config = dict(
    n_layer=9,
    activation='relu',
    router_bias=True,
    lr_router=0.000621,
    rope_base=10000.0,
    qk_norm=False,
    tie_embeddings=False,
    init='uniform',
    init_out_by_depth=True,
    decay_shape='pow',
    final_lr_fraction=0.0,
)
Below are experts of layer 6 (counted from 0) of a mixture-of-experts language model. Rows are named router (the router's row for the expert), up (a neuron's input weights, with its number) and show model dimensions 0-191. Each number is 50 + 10 x the weight over its row's rms, rounded and kept within 0 to 99.
After each expert's rows: "comes after" lists some tokens at least twice as common just before its tokens as in all text. This comes from a sample of Wikipedia text that the model never trained on. Tokens count by the router's weight.

# expert 10
router:48 57 70 64 67 64 64 47 41 48 43 46 58 48 39 39 38 42 45 50 62 47 51 57 46 47 45 38 47 35 63 45 42 58 30 43 39 59 41 73 49 64 45 56 56 48 60 49 62 42 58 57 41 53 51 46 57 40 59 35 38 49 47 59 63 47 68 57 51 53 56 44 56 56 56 53 51 47 46 57 61 44 56 62 48 36 50 51 42 32 79 47 53 48 62 47 66 55 45 48 44 35 36 28 61 33 39 60 71 64 65 56 49 47 57 56 40 59 56 70 24 50 67 47 57 65 54 55 63 65 42 51 51 42 41 51 41 56 41 43 58 39 57 50 59 51 62 58 53 32 60 43 49 56 53 59 55 42 50 53 61 72 57 43 39 42 47 49 30 51 47 43 63 46 69 39 62 59 49 38 56 54 59 39 46 61 31 66 46 65 53 37
up2:32 60 80 31 39 60 51 51 46 37 42 56 49 69 62 58 49 60 38 60 36 45 49 44 45 50 51 42 27 39 48 63 53 43 51 40 51 59 52 54 49 44 43 72 57 59 53 45 52 45 52 49 58 48 57 34 46 65 39 50 43 56 42 44 46 49 50 60 37 50 63 43 62 79 43 40 50 45 39 36 52 54 51 65 42 29 47 52 64 56 54 43 43 54 50 52 37 47 45 54 51 51 43 47 67 48 55 48 53 47 51 58 49 51 49 50 44 51 49 35 32 56 42 71 48 44 43 61 42 43 59 50 78 59 56 28 54 48 38 60 51 70 70 24 40 38 43 56 55 35 49 35 42 55 52 41 43 38 49 51 59 55 68 43 69 56 60 47 33 45 45 29 63 47 52 49 61 51 45 39 49 58 39 59 43 68 46 71 46 43 41 48
up3:50 52 47 56 56 68 47 41 49 46 40 39 64 50 56 53 55 56 51 46 53 53 65 39 35 41 59 61 42 38 51 40 55 69 48 24 45 55 40 52 60 70 48 57 53 58 53 42 43 34 58 49 43 51 50 55 57 38 39 37 62 43 68 35 32 49 59 50 32 50 30 43 21 57 52 61 38 60 45 46 44 59 45 54 45 25 42 47 31 40 42 65 45 57 62 57 56 69 39 57 33 53 54 45 59 44 58 32 39 39 51 49 47 39 46 63 51 35 37 55 37 43 51 26 49 50 44 50 55 50 62 50 41 66 54 59 59 55 49 52 38 53 40 56 50 60 61 64 64 47 46 53 53 58 38 54 42 51 45 48 55 57 34 41 43 43 59 38 51 49 55 40 53 60 53 48 44 42 54 47 50 67 57 72 29 47 32 77 42 52 39 45
comes after: " |", " ", ":", " (", " the", "-"

# expert 21
router:63 51 58 51 50 58 65 36 41 32 52 56 56 53 48 47 51 51 44 53 45 70 56 46 57 52 55 42 56 49 51 49 40 41 48 62 45 47 43 58 42 51 40 67 53 48 52 47 31 53 56 39 53 59 47 56 42 61 49 32 43 54 52 39 60 35 68 49 47 51 41 34 58 60 59 58 26 44 49 44 76 45 47 71 51 32 52 37 46 42 50 31 47 52 72 66 50 45 48 39 43 53 53 31 44 46 33 53 71 70 44 34 60 47 44 35 45 61 45 51 42 50 56 52 56 65 57 57 56 44 42 58 42 43 63 52 52 44 63 53 65 41 49 61 52 39 56 45 46 58 77 51 38 52 57 50 43 34 56 57 72 54 68 54 47 49 29 54 36 53 45 59 61 45 78 41 51 50 54 52 46 86 56 51 57 49 43 61 45 54 54 39
up3:47 49 54 35 40 56 48 54 32 54 65 51 41 53 55 57 35 51 65 61 55 61 41 46 56 41 52 42 56 41 43 58 62 50 70 58 54 44 57 52 72 56 65 76 69 40 62 40 27 36 44 38 54 49 76 66 52 46 50 49 46 48 42 49 48 58 38 48 41 47 37 49 51 64 45 40 56 51 38 35 60 62 47 58 34 44 62 43 54 42 39 49 33 39 62 51 31 42 57 39 49 45 47 29 35 51 47 45 36 62 47 46 54 40 32 63 46 61 57 45 68 55 48 55 37 62 39 68 49 60 44 52 43 60 71 57 55 61 49 62 54 44 52 47 38 55 44 54 52 37 43 46 50 51 39 51 38 46 42 54 51 37 62 63 41 54 75 53 44 58 50 65 49 55 53 56 61 42 42 45 26 51 52 42 60 65 64 60 58 39 63 56
up4:45 55 51 42 69 66 52 56 68 59 49 46 68 68 50 56 51 49 37 62 35 42 63 46 61 50 53 56 56 39 47 63 50 32 49 50 40 40 39 42 37 43 48 49 40 30 33 55 48 53 60 60 69 59 34 43 54 52 43 36 42 44 44 50 43 32 66 69 57 51 47 39 27 61 47 57 49 41 60 48 34 57 28 57 57 44 51 67 52 49 40 53 31 50 48 61 57 44 34 47 34 53 41 51 60 42 50 47 38 49 67 32 38 58 54 72 44 61 37 59 60 54 54 50 46 50 63 52 39 47 48 50 53 60 37 39 54 43 59 51 68 48 40 37 37 51 58 62 72 47 57 61 34 51 33 46 57 47 66 66 59 44 31 55 52 50 52 35 52 32 57 58 45 66 53 50 58 54 61 44 44 52 43 35 52 47 55 61 45 62 36 51
comes after: " ", " a", " re", " the", "==", " con"

# expert 1
router:51 68 52 56 67 61 72 50 32 58 41 58 65 44 51 40 45 49 46 54 41 59 51 58 59 52 35 39 50 54 36 53 28 51 33 44 41 49 44 74 39 60 38 57 49 43 43 46 54 53 45 54 53 60 49 40 48 39 51 43 50 62 59 41 51 52 67 51 55 34 57 46 62 45 60 45 48 31 56 49 73 47 47 58 57 32 48 34 46 37 61 41 48 59 72 58 55 43 31 43 40 41 43 37 46 45 36 56 56 72 40 46 51 45 46 45 49 60 42 68 30 42 61 44 61 52 50 53 57 59 41 66 43 38 45 52 34 53 47 44 49 46 54 55 54 43 52 46 51 50 65 50 39 51 51 50 60 44 51 51 67 65 57 45 27 44 33 40 34 47 47 57 56 28 72 40 61 63 36 32 50 57 49 37 48 55 23 56 50 56 58 39
up1:52 57 41 46 56 44 57 38 35 44 43 72 57 41 46 66 43 53 34 37 48 64 48 62 37 47 50 53 47 49 47 50 58 47 52 47 47 43 62 44 56 52 61 62 44 43 45 25 56 41 53 52 42 42 51 57 48 55 29 34 54 62 57 40 60 56 53 51 47 36 66 58 42 52 37 45 44 48 53 45 56 45 61 38 61 47 48 54 58 47 49 58 67 51 60 48 49 25 66 67 58 60 36 47 43 69 49 38 43 35 45 31 38 53 47 43 52 49 51 35 36 56 57 57 66 65 43 33 45 72 45 57 40 50 61 44 50 44 32 41 57 48 53 45 47 45 32 26 49 49 38 73 43 40 53 62 63 34 51 30 43 45 49 43 61 44 55 58 57 45 39 46 48 43 55 47 59 53 24 33 44 54 48 62 52 31 33 71 54 66 47 39
up2:42 61 59 50 65 50 67 49 44 46 51 42 47 45 69 70 61 64 55 54 36 44 57 46 36 58 45 47 36 50 47 45 48 51 58 65 49 50 58 37 39 71 45 60 38 50 40 38 53 55 46 36 62 52 58 56 54 36 51 53 42 50 60 64 50 49 44 46 72 35 57 36 56 62 53 29 59 44 64 39 60 41 60 47 26 42 40 48 56 60 42 36 39 56 63 34 43 35 49 55 56 53 51 39 60 65 55 61 32 47 48 38 55 35 64 45 54 55 46 52 25 43 50 46 48 40 45 62 57 30 51 51 46 33 37 36 34 69 69 56 40 61 55 56 53 68 52 43 59 60 55 36 51 49 49 39 42 47 53 59 38 45 61 74 46 51 45 37 49 45 61 36 42 49 37 38 40 70 58 59 48 64 51 39 51 55 52 53 45 67 52 63
comes after: " |", "|", " S", "-", " C", " and"

# expert 24
router:58 48 56 52 57 57 53 56 39 27 39 63 62 51 55 40 42 44 46 53 42 72 50 49 61 45 33 26 49 55 47 52 49 54 56 59 47 43 48 65 26 47 40 63 58 48 45 57 54 59 34 29 55 55 40 43 33 47 48 38 43 52 55 52 62 47 59 46 60 47 56 34 59 54 72 52 35 44 47 45 67 43 49 69 40 41 50 58 46 46 59 36 53 55 63 50 55 53 45 41 40 62 25 30 60 38 47 60 64 72 38 38 47 30 44 37 42 50 56 65 42 30 49 59 56 48 55 51 56 63 46 64 36 37 57 48 41 39 50 53 51 54 61 57 55 64 50 59 49 45 58 41 43 54 55 59 55 23 52 57 57 53 53 51 46 51 41 50 33 59 49 48 62 29 64 44 50 66 54 43 47 70 60 36 52 50 37 64 36 59 47 38
up1:46 40 54 36 45 58 33 58 53 49 52 53 58 43 39 56 30 61 52 61 37 36 53 25 54 54 49 55 43 56 44 44 53 55 61 42 67 29 51 42 56 39 65 59 53 51 46 41 63 58 44 38 46 28 34 44 47 58 52 45 56 50 61 42 58 58 41 45 60 51 58 49 41 58 48 40 50 50 59 37 52 22 47 35 40 41 55 69 40 43 63 58 36 67 64 57 48 45 54 52 45 28 48 43 48 57 45 42 32 51 58 51 53 47 36 46 45 42 39 70 51 52 65 34 63 61 68 34 47 47 51 48 34 63 28 59 61 46 42 48 31 34 59 52 47 41 55 47 47 47 50 41 40 72 58 36 39 50 53 62 45 63 62 41 48 40 54 54 54 53 52 49 49 64 36 48 38 50 40 38 59 46 56 49 62 37 41 76 50 36 54 64
up2:64 58 46 70 50 51 50 44 51 38 56 48 54 24 66 37 45 39 48 66 47 54 53 32 29 57 53 46 48 72 45 53 48 49 42 57 45 45 47 40 49 47 51 52 72 43 50 34 70 38 40 54 65 53 58 54 36 47 54 41 41 61 46 56 53 44 33 24 50 30 79 32 64 52 48 41 46 54 41 39 49 46 42 54 58 55 49 52 52 50 50 52 38 54 47 50 55 55 45 61 54 48 26 51 41 51 46 67 36 71 45 38 43 42 42 35 35 49 67 38 69 50 35 47 43 55 37 37 43 50 68 47 50 49 54 38 38 41 45 55 49 56 43 49 48 44 48 40 52 51 58 60 40 49 46 47 63 38 61 49 49 48 47 44 63 56 39 74 44 57 47 49 39 25 55 30 50 48 50 47 53 59 52 52 32 48 54 56 27 51 53 67
comes after: " ", "-", " the", " (", " \"", " a"

# expert 16
router:43 69 60 61 43 50 63 62 49 46 46 54 60 43 41 41 59 47 46 58 61 50 60 59 44 49 57 42 53 45 43 27 28 66 41 53 46 48 62 79 48 68 40 49 61 53 51 45 41 60 62 52 41 54 67 43 53 51 70 51 53 58 55 49 50 51 56 53 56 44 48 34 60 55 64 36 44 37 52 52 58 43 51 59 50 39 47 44 67 49 76 48 49 70 55 50 71 45 44 42 45 36 43 34 45 38 39 39 67 67 42 53 49 38 37 40 61 60 48 43 32 46 49 37 47 57 37 53 59 55 47 66 48 47 34 42 35 44 47 48 45 55 54 51 58 58 51 58 53 44 60 38 36 41 54 50 56 49 46 59 57 68 48 33 23 50 43 46 37 45 39 46 68 42 69 46 52 64 46 37 68 49 63 37 51 64 28 61 59 60 50 53
up2:37 52 57 41 44 48 54 54 36 57 65 51 56 47 53 69 61 57 73 46 37 39 35 51 65 47 59 60 40 48 51 44 40 41 45 60 62 54 67 42 28 45 41 49 44 44 34 48 58 43 45 36 61 51 52 46 46 47 57 51 51 65 47 58 60 54 38 57 36 55 39 54 48 61 46 43 52 59 47 40 53 43 70 28 36 51 43 35 39 46 68 29 55 30 68 48 62 49 64 31 58 37 52 45 37 52 59 64 48 54 44 62 50 37 43 45 70 59 32 52 32 39 48 39 51 51 33 53 45 43 56 61 47 61 47 48 45 56 48 58 35 41 53 13 47 47 40 29 50 43 56 54 52 52 51 59 43 49 52 58 53 41 47 51 38 44 31 46 47 58 54 52 57 22 76 47 47 42 49 52 47 58 57 67 44 57 55 48 51 57 56 45
up3:40 57 51 47 75 47 49 54 48 44 38 57 64 51 51 58 41 29 63 46 46 32 42 43 51 60 56 56 45 48 15 41 65 44 42 42 52 50 36 70 37 45 56 37 54 44 50 66 39 60 45 57 45 46 55 48 57 50 53 42 34 51 60 35 50 42 46 45 59 47 31 48 40 53 57 53 54 63 47 49 53 31 37 46 65 37 63 47 59 44 54 76 53 39 58 53 62 45 47 70 63 60 56 47 52 57 55 45 74 49 44 58 66 41 51 49 53 56 38 54 57 44 63 36 47 31 30 64 55 59 54 57 46 40 50 59 53 52 43 42 85 52 53 36 53 48 56 47 61 65 44 52 45 50 55 58 58 51 58 45 55 57 74 48 61 65 37 49 54 47 49 58 55 54 48 25 47 57 55 56 38 38 34 58 61 50 45 36 48 54 37 55
comes after: " the", ",", " in", " of", " and", "-"

# expert 23
router:57 64 64 70 49 53 67 47 31 37 34 55 52 35 44 27 45 29 38 49 50 58 69 57 47 42 49 27 48 65 39 60 40 43 47 47 47 50 49 63 42 53 53 52 50 47 29 57 53 52 41 41 40 68 42 43 44 43 58 47 40 57 54 64 49 42 70 41 59 43 66 45 69 58 57 47 43 44 50 51 60 30 53 55 45 43 42 42 52 46 49 41 41 65 62 56 61 45 46 56 36 53 51 28 54 38 45 49 62 75 41 32 46 41 44 43 37 32 45 61 36 51 54 47 63 51 54 57 60 61 49 71 46 38 54 45 42 42 38 46 58 40 56 43 55 52 58 44 42 50 52 38 41 57 42 54 55 33 34 50 55 66 52 56 44 53 50 57 47 45 45 37 53 33 47 27 26 53 62 40 49 61 61 44 60 36 35 56 49 57 49 41
up2:53 54 56 66 47 68 40 41 52 43 41 53 55 45 40 43 51 26 48 43 67 50 55 50 52 40 57 50 53 41 54 46 48 40 35 58 71 44 57 42 69 34 61 50 46 53 73 67 48 51 43 57 50 49 40 50 52 59 53 46 38 35 40 62 55 38 43 58 42 35 63 61 43 55 61 54 46 70 39 35 52 33 52 78 43 49 38 41 47 41 42 64 52 61 51 56 73 44 47 55 44 61 36 33 30 56 57 55 62 54 59 32 49 45 54 42 47 54 56 51 60 44 47 47 44 59 56 61 60 45 52 41 36 52 49 41 48 51 47 49 61 52 56 23 45 58 44 47 69 43 68 53 56 65 38 48 50 37 41 39 24 60 51 49 55 63 64 64 40 46 47 52 41 53 41 44 49 63 58 77 34 54 40 31 47 45 43 43 60 50 43 55
up3:52 31 35 48 50 40 60 50 47 53 62 39 50 45 21 56 49 54 49 54 53 33 43 54 71 54 56 44 54 47 54 30 32 46 58 41 42 50 35 54 65 49 54 40 56 56 35 48 63 41 54 51 48 63 60 46 50 64 56 40 50 53 62 50 28 38 42 37 53 52 60 52 53 54 36 59 59 71 62 53 37 56 38 47 43 54 54 53 35 43 30 36 50 44 37 62 47 43 51 37 39 54 33 64 30 32 54 51 53 62 49 60 49 60 34 36 50 51 45 51 47 44 48 30 54 58 51 62 59 44 37 59 62 24 37 68 60 50 54 31 53 57 57 36 58 48 40 73 54 39 64 47 42 42 56 63 71 42 45 52 54 74 41 45 47 56 48 65 54 45 47 31 49 49 42 56 44 53 59 51 65 40 49 49 51 64 45 51 40 49 47 50
comes after: " ", " the", "-", " a", " c", " p"

# expert 12
router:49 57 57 65 46 53 53 42 42 57 45 66 56 46 48 36 41 44 49 54 62 49 60 51 64 42 42 50 46 48 63 57 40 39 45 48 37 56 38 50 53 50 40 67 54 36 38 48 42 47 60 53 50 52 59 38 45 56 58 50 60 36 49 65 58 44 84 47 47 57 41 42 57 61 61 51 39 38 52 54 63 44 64 61 37 37 39 29 44 37 66 30 45 69 64 61 68 35 54 55 37 35 59 40 58 48 43 52 54 71 44 44 52 46 38 37 43 46 44 50 50 45 45 46 52 60 56 48 53 48 41 60 42 46 47 61 56 51 71 67 67 46 63 40 63 38 51 60 42 46 58 54 31 29 49 66 53 30 65 42 61 63 66 42 35 63 30 62 56 50 54 45 53 52 66 51 50 52 55 60 42 73 66 52 45 50 49 60 44 49 42 45
up0:51 44 67 49 33 40 48 60 52 45 49 60 48 61 62 42 43 64 50 60 41 42 40 45 61 45 40 76 48 41 48 40 57 48 47 45 43 53 66 61 61 42 51 63 51 46 39 12 36 39 62 49 49 70 67 41 61 43 45 40 44 56 54 30 56 50 35 38 45 56 69 52 46 51 55 45 46 39 50 38 41 41 51 31 41 53 44 42 34 48 64 56 50 52 41 29 60 52 56 43 62 64 51 28 45 46 64 43 45 55 34 41 58 34 57 60 41 28 40 52 65 48 45 37 43 45 54 40 60 63 48 58 54 54 42 47 52 51 52 66 64 62 46 40 66 48 55 42 50 62 58 45 49 33 45 43 59 59 68 48 51 50 61 49 49 53 41 54 43 33 67 55 41 33 55 42 51 63 53 65 60 39 45 48 41 49 30 44 38 60 55 45
up1:37 62 47 50 46 59 38 54 53 37 71 66 46 64 58 63 62 33 57 40 43 51 67 38 59 51 48 65 59 48 48 81 26 37 50 41 38 48 51 47 48 62 43 63 57 52 32 60 60 44 64 60 48 63 36 48 61 57 41 54 57 53 43 68 55 37 38 45 64 59 56 58 49 52 66 47 55 31 46 47 58 60 45 56 44 34 47 26 60 61 58 51 37 48 47 45 65 49 67 43 46 56 41 54 56 46 45 72 47 62 61 50 55 57 57 47 48 50 52 56 43 32 45 35 51 29 41 41 60 49 38 47 32 55 53 50 58 30 65 54 57 72 34 40 55 44 55 42 58 50 47 50 63 53 54 29 49 41 47 50 45 42 38 38 45 59 54 46 57 49 53 38 55 49 65 35 52 37 60 49 46 26 47 49 45 43 63 56 53 46 44 43
comes after: " ", " b", " f", " g", " h", " w"

# expert 0
router:61 50 56 57 44 58 60 44 40 45 27 50 66 56 44 26 32 44 54 57 48 49 49 51 58 42 53 35 45 54 60 47 46 55 46 72 66 56 41 66 41 43 36 56 71 45 57 71 48 58 45 45 47 56 54 42 46 46 46 44 44 48 52 47 60 35 63 48 61 50 64 42 57 65 67 67 35 39 50 62 41 37 56 73 58 48 40 42 65 47 60 43 45 48 68 50 70 56 57 35 49 66 28 31 39 40 42 46 60 65 43 46 38 44 35 36 46 47 53 54 48 51 44 42 55 47 44 49 60 71 44 60 52 46 62 47 42 39 65 58 55 56 62 57 49 54 38 59 42 54 70 55 47 39 49 57 65 41 60 32 43 54 36 44 41 51 37 49 45 56 41 52 48 44 57 45 48 52 52 51 51 55 65 36 56 41 34 47 42 72 75 42
up2:53 68 62 50 68 59 51 37 43 49 57 45 54 37 46 51 40 51 64 49 33 55 36 36 60 53 62 51 39 64 65 38 44 54 50 36 51 52 48 55 52 39 47 68 54 49 68 69 49 39 47 55 63 43 42 63 30 53 53 63 56 38 50 51 41 35 43 63 63 67 63 35 60 50 50 55 46 57 61 41 47 60 50 56 29 58 49 56 52 61 60 47 33 62 62 36 41 41 61 45 46 60 26 42 30 54 46 50 44 54 42 50 31 51 48 79 31 58 64 64 49 45 43 53 44 45 55 62 41 55 51 51 36 41 46 49 62 48 35 62 40 48 48 55 52 41 58 34 51 50 50 62 55 37 68 61 31 33 38 50 66 44 54 56 39 47 51 43 47 60 59 41 58 57 32 55 55 42 59 42 34 39 43 58 54 52 54 48 59 67 52 37
up3:50 66 63 34 54 54 51 52 56 73 41 58 55 56 51 52 13 48 53 34 37 48 45 48 48 50 41 59 72 53 63 61 51 61 49 65 58 56 46 51 51 36 49 60 49 54 33 47 69 57 49 37 50 42 54 56 70 47 54 35 39 39 47 56 43 34 48 56 58 50 51 25 56 51 43 69 63 48 45 53 60 38 57 53 51 60 49 45 44 40 57 61 44 49 57 45 51 40 63 50 39 49 41 59 41 61 67 41 52 69 50 46 37 41 47 61 55 49 44 52 65 52 52 59 39 48 49 55 52 62 74 58 31 49 48 37 53 47 53 63 56 56 73 64 80 28 25 38 49 46 68 41 40 40 62 52 43 42 58 56 49 58 38 47 47 47 51 54 41 53 54 44 54 62 52 45 53 50 60 43 55 54 68 68 50 54 55 37 44 50 42 49
comes after: ",", ".", " (", " W", " that", " it"

# expert 4
router:57 39 60 70 42 55 49 47 54 44 52 55 39 45 50 47 52 43 51 53 59 55 68 51 39 41 53 46 36 56 58 51 45 52 41 42 44 41 39 45 30 60 45 48 51 44 49 67 35 31 38 56 51 61 69 50 47 59 71 42 46 36 41 39 56 48 56 45 56 40 53 34 54 65 60 38 53 67 49 35 49 48 60 56 38 41 50 36 39 54 64 47 42 58 49 38 44 51 49 60 49 48 50 42 22 39 54 34 46 46 51 31 51 47 60 33 41 42 57 49 50 50 77 42 46 64 43 50 41 57 61 72 55 52 59 56 38 54 65 66 56 56 42 51 60 60 59 43 40 49 54 37 31 55 58 63 44 41 40 36 61 68 66 43 49 50 42 50 51 53 47 41 71 38 64 39 51 58 66 39 42 65 53 46 68 43 26 48 61 71 45 38
up6:51 28 40 34 59 73 56 48 54 36 54 46 47 49 60 49 56 30 69 36 39 46 48 55 47 51 38 35 52 54 24 46 53 45 46 53 55 49 39 50 28 79 58 67 40 65 48 55 40 49 61 38 37 52 54 54 47 56 66 42 37 52 52 51 41 52 32 46 71 41 64 49 39 49 40 47 40 42 48 44 55 46 69 34 36 28 62 52 65 62 51 53 47 49 52 61 42 47 66 49 55 47 52 39 23 41 40 43 27 60 66 40 51 48 45 57 64 64 47 53 48 47 52 47 55 52 49 28 53 54 56 56 67 49 55 62 58 53 48 46 56 53 44 63 66 42 49 37 51 57 48 29 47 54 51 51 43 58 50 63 51 47 53 52 51 37 46 57 38 59 49 53 42 55 36 49 36 50 72 43 48 56 47 47 67 51 47 31 61 41 47 46
up7:55 52 67 43 49 58 59 53 54 52 54 69 26 61 63 48 42 58 46 69 56 65 53 28 45 49 52 63 50 48 35 45 60 48 49 59 43 48 48 39 58 51 42 27 46 50 50 45 61 58 60 35 44 60 52 44 57 70 45 65 37 50 45 43 63 45 46 41 67 41 32 48 55 58 30 45 53 56 42 44 37 61 46 37 45 41 57 54 53 67 56 54 31 54 53 43 58 56 55 54 73 30 48 55 40 51 49 53 41 36 57 67 41 50 42 58 50 56 63 55 38 58 44 42 40 45 51 47 43 40 47 46 54 57 68 54 57 64 39 55 50 54 50 60 51 31 59 30 38 48 48 50 44 27 72 62 50 47 46 57 34 55 52 36 69 55 60 52 57 38 62 34 71 45 53 54 45 52 49 52 46 59 41 54 57 61 32 73 48 70 40 47
comes after: "'", " is", " as", " was", ",", " and"

# expert 28
router:62 58 54 56 48 51 55 25 57 42 32 50 55 42 48 26 35 55 41 55 55 44 79 59 60 48 47 47 43 50 49 43 46 32 41 57 48 45 37 60 59 56 33 64 57 50 59 45 39 41 47 52 58 55 60 50 44 54 48 46 56 40 35 50 45 42 71 44 61 48 35 47 63 53 62 52 34 25 57 51 74 49 46 57 42 36 43 42 69 46 58 52 41 42 63 43 50 60 65 43 54 48 50 39 57 43 44 43 51 45 50 37 44 60 36 68 63 48 53 36 30 62 45 54 55 71 55 43 60 46 59 62 62 38 65 46 31 36 49 62 33 46 40 38 63 59 51 60 44 49 51 46 39 30 49 42 53 25 45 37 46 54 62 43 25 43 44 49 42 44 47 45 50 53 52 44 54 45 40 45 63 53 45 43 50 56 35 55 54 59 50 31
up6:62 46 62 48 45 38 38 42 76 40 42 30 49 41 48 59 46 39 43 35 47 53 32 37 51 47 58 52 52 49 56 37 56 55 37 60 69 53 52 38 43 56 43 47 54 47 48 59 44 38 55 42 64 42 62 34 32 68 40 66 42 47 66 59 55 61 54 56 46 62 50 52 62 46 80 51 41 53 41 41 34 62 40 58 60 68 44 43 47 40 62 44 51 39 60 35 42 36 62 62 44 50 35 53 52 31 47 42 56 43 46 37 59 24 43 57 45 64 51 56 53 39 69 52 33 58 29 43 65 46 50 46 65 49 46 56 43 52 54 40 51 53 56 53 52 50 26 54 39 42 76 34 46 51 52 53 59 45 36 41 61 46 62 54 50 50 48 33 53 33 54 44 64 44 48 45 47 60 64 52 54 53 34 53 48 46 50 53 52 55 58 36
up7:37 47 57 40 51 54 66 47 57 38 45 50 66 49 57 61 37 57 66 54 39 39 66 55 50 37 57 59 66 34 33 56 82 52 55 43 58 38 54 52 34 48 24 48 43 44 57 70 64 65 56 53 47 55 55 52 22 55 49 56 42 45 60 61 49 40 58 65 54 49 50 56 39 61 43 53 49 51 47 63 57 54 55 40 51 52 54 62 57 50 41 49 38 51 57 44 72 54 68 58 53 53 56 55 28 62 52 43 33 40 72 53 36 47 33 37 48 53 52 42 47 67 52 35 48 33 41 32 61 40 56 59 65 52 57 58 45 51 49 56 59 59 57 42 52 59 47 54 60 47 49 36 50 32 57 38 46 46 46 40 56 46 43 37 48 46 42 56 30 65 35 63 49 63 53 40 27 49 47 61 40 48 50 65 48 60 38 60 49 55 53 56
comes after: "\n", ".", "==", "===", " =", " =="

# expert 22
router:66 51 50 66 49 54 61 50 45 56 21 42 57 47 41 44 46 52 43 50 56 65 69 63 45 33 47 29 43 49 68 48 44 23 49 70 56 52 45 42 55 60 38 57 70 44 47 48 25 55 51 58 42 58 49 55 51 53 49 54 64 46 55 46 63 50 70 37 52 40 50 38 60 56 51 60 39 30 37 49 56 47 44 56 44 34 41 46 67 37 50 57 39 55 45 50 59 48 51 49 36 49 41 46 41 32 37 49 48 48 54 36 55 35 59 41 58 41 48 57 40 56 68 49 43 63 51 40 47 56 47 65 56 50 53 42 33 43 51 63 55 47 70 51 54 53 48 45 34 50 53 50 44 39 57 55 49 29 66 30 50 58 61 47 46 55 25 43 53 41 46 53 72 50 55 43 62 42 40 52 53 45 47 54 41 49 32 73 63 46 54 26
up15:59 41 60 38 59 59 44 51 45 55 45 50 35 51 55 47 52 71 52 58 46 56 43 56 55 31 48 49 66 37 51 32 52 19 47 69 47 34 61 18 50 51 38 52 56 44 51 40 53 48 40 52 37 45 46 53 53 52 72 34 51 31 58 63 32 65 54 44 55 50 39 41 48 28 43 49 60 33 58 62 40 51 56 37 44 53 39 50 68 54 49 55 34 57 54 44 70 47 52 57 43 73 50 50 38 39 52 54 33 36 46 37 47 47 53 49 62 57 43 45 47 37 54 34 62 55 50 47 61 52 39 48 51 30 55 46 59 51 54 47 40 31 41 36 47 48 59 53 41 38 29 67 40 41 47 55 48 59 49 60 45 45 41 37 50 57 57 53 53 51 40 52 61 54 54 24 69 50 44 58 44 47 41 47 38 45 67 55 55 58 57 54
up16:53 55 51 63 33 50 50 55 50 64 42 68 58 51 41 50 58 59 39 50 56 52 43 38 60 45 43 62 57 31 53 41 54 30 52 56 57 59 46 48 56 77 46 56 41 52 63 73 36 44 55 72 64 54 59 31 63 40 68 51 48 67 61 51 33 49 39 53 48 49 63 65 41 52 45 52 38 26 38 44 47 33 52 66 47 37 52 49 46 57 46 72 56 47 35 57 51 36 53 64 51 63 45 41 39 54 31 47 48 48 46 51 50 39 43 43 57 42 61 56 47 47 53 42 43 46 60 45 41 52 55 44 61 52 54 40 41 49 42 40 61 46 56 43 76 66 44 60 56 48 58 55 58 50 33 58 56 51 59 51 43 70 56 36 65 51 59 30 50 41 26 51 58 48 68 46 64 50 55 45 35 31 57 68 62 45 58 56 57 64 49 50
comes after: "s", "ed", "ation", "ing", "ment", "ated"

# expert 14
router:60 43 59 47 40 49 54 58 49 51 33 66 65 47 32 25 49 38 62 47 43 54 64 56 48 45 37 45 50 45 50 39 43 53 55 48 58 50 49 63 40 53 44 55 67 48 51 60 46 65 46 47 50 56 47 46 63 42 56 44 53 66 62 58 58 55 64 41 51 41 39 44 61 55 67 65 49 43 48 57 58 29 52 54 51 37 40 51 49 49 66 41 42 51 48 64 48 30 56 49 19 54 38 29 46 22 58 37 60 59 50 36 31 59 56 37 46 48 38 58 40 58 62 63 59 57 45 54 65 70 61 52 47 60 53 56 41 46 51 57 62 55 36 55 51 52 49 58 55 43 44 42 39 63 56 46 57 35 46 28 55 57 65 36 38 39 36 46 43 47 50 34 65 46 56 36 43 44 38 46 52 51 65 55 54 46 28 51 44 58 62 25
up6:28 65 48 54 41 52 51 56 42 50 52 47 55 60 62 42 57 42 52 53 61 84 66 38 60 51 43 57 50 60 47 39 56 41 50 56 53 50 47 55 50 70 54 61 61 29 39 57 51 50 64 50 63 53 45 54 55 48 60 44 48 68 73 59 57 47 46 43 45 44 37 59 62 54 49 55 56 38 47 63 59 38 51 51 46 45 55 61 50 53 31 57 58 59 47 49 48 53 45 60 34 58 53 49 53 53 49 49 40 34 40 48 52 29 62 47 45 53 57 52 56 49 70 46 66 62 57 58 73 32 50 68 39 44 50 46 55 29 61 60 56 43 55 45 43 59 62 59 49 40 66 42 49 54 65 28 35 41 61 55 42 51 47 47 50 48 32 56 49 41 61 58 58 49 47 59 37 64 60 50 72 49 57 73 40 25 66 47 33 36 56 42
up7:72 50 54 50 44 43 47 42 39 49 47 62 46 38 38 59 44 55 52 50 61 53 56 52 57 60 53 36 51 52 38 56 40 44 45 65 49 53 55 50 50 48 38 52 55 51 44 56 41 53 27 45 73 49 46 41 61 59 20 59 54 64 69 62 63 54 46 33 61 60 38 41 53 42 56 47 39 58 44 49 45 52 52 48 59 42 34 62 42 43 26 56 33 63 43 53 53 41 62 45 58 61 61 50 54 50 36 52 36 34 59 43 43 49 53 65 57 47 60 41 48 54 31 58 50 61 41 58 71 58 44 51 31 52 42 54 41 49 56 48 59 56 58 56 49 56 47 42 47 55 44 37 44 58 48 40 68 40 50 27 36 59 39 42 31 26 81 59 34 46 37 52 27 60 48 33 46 49 42 70 39 47 46 45 51 49 42 60 59 50 45 47
comes after: "\n", " |", ")", " O", "O", " known"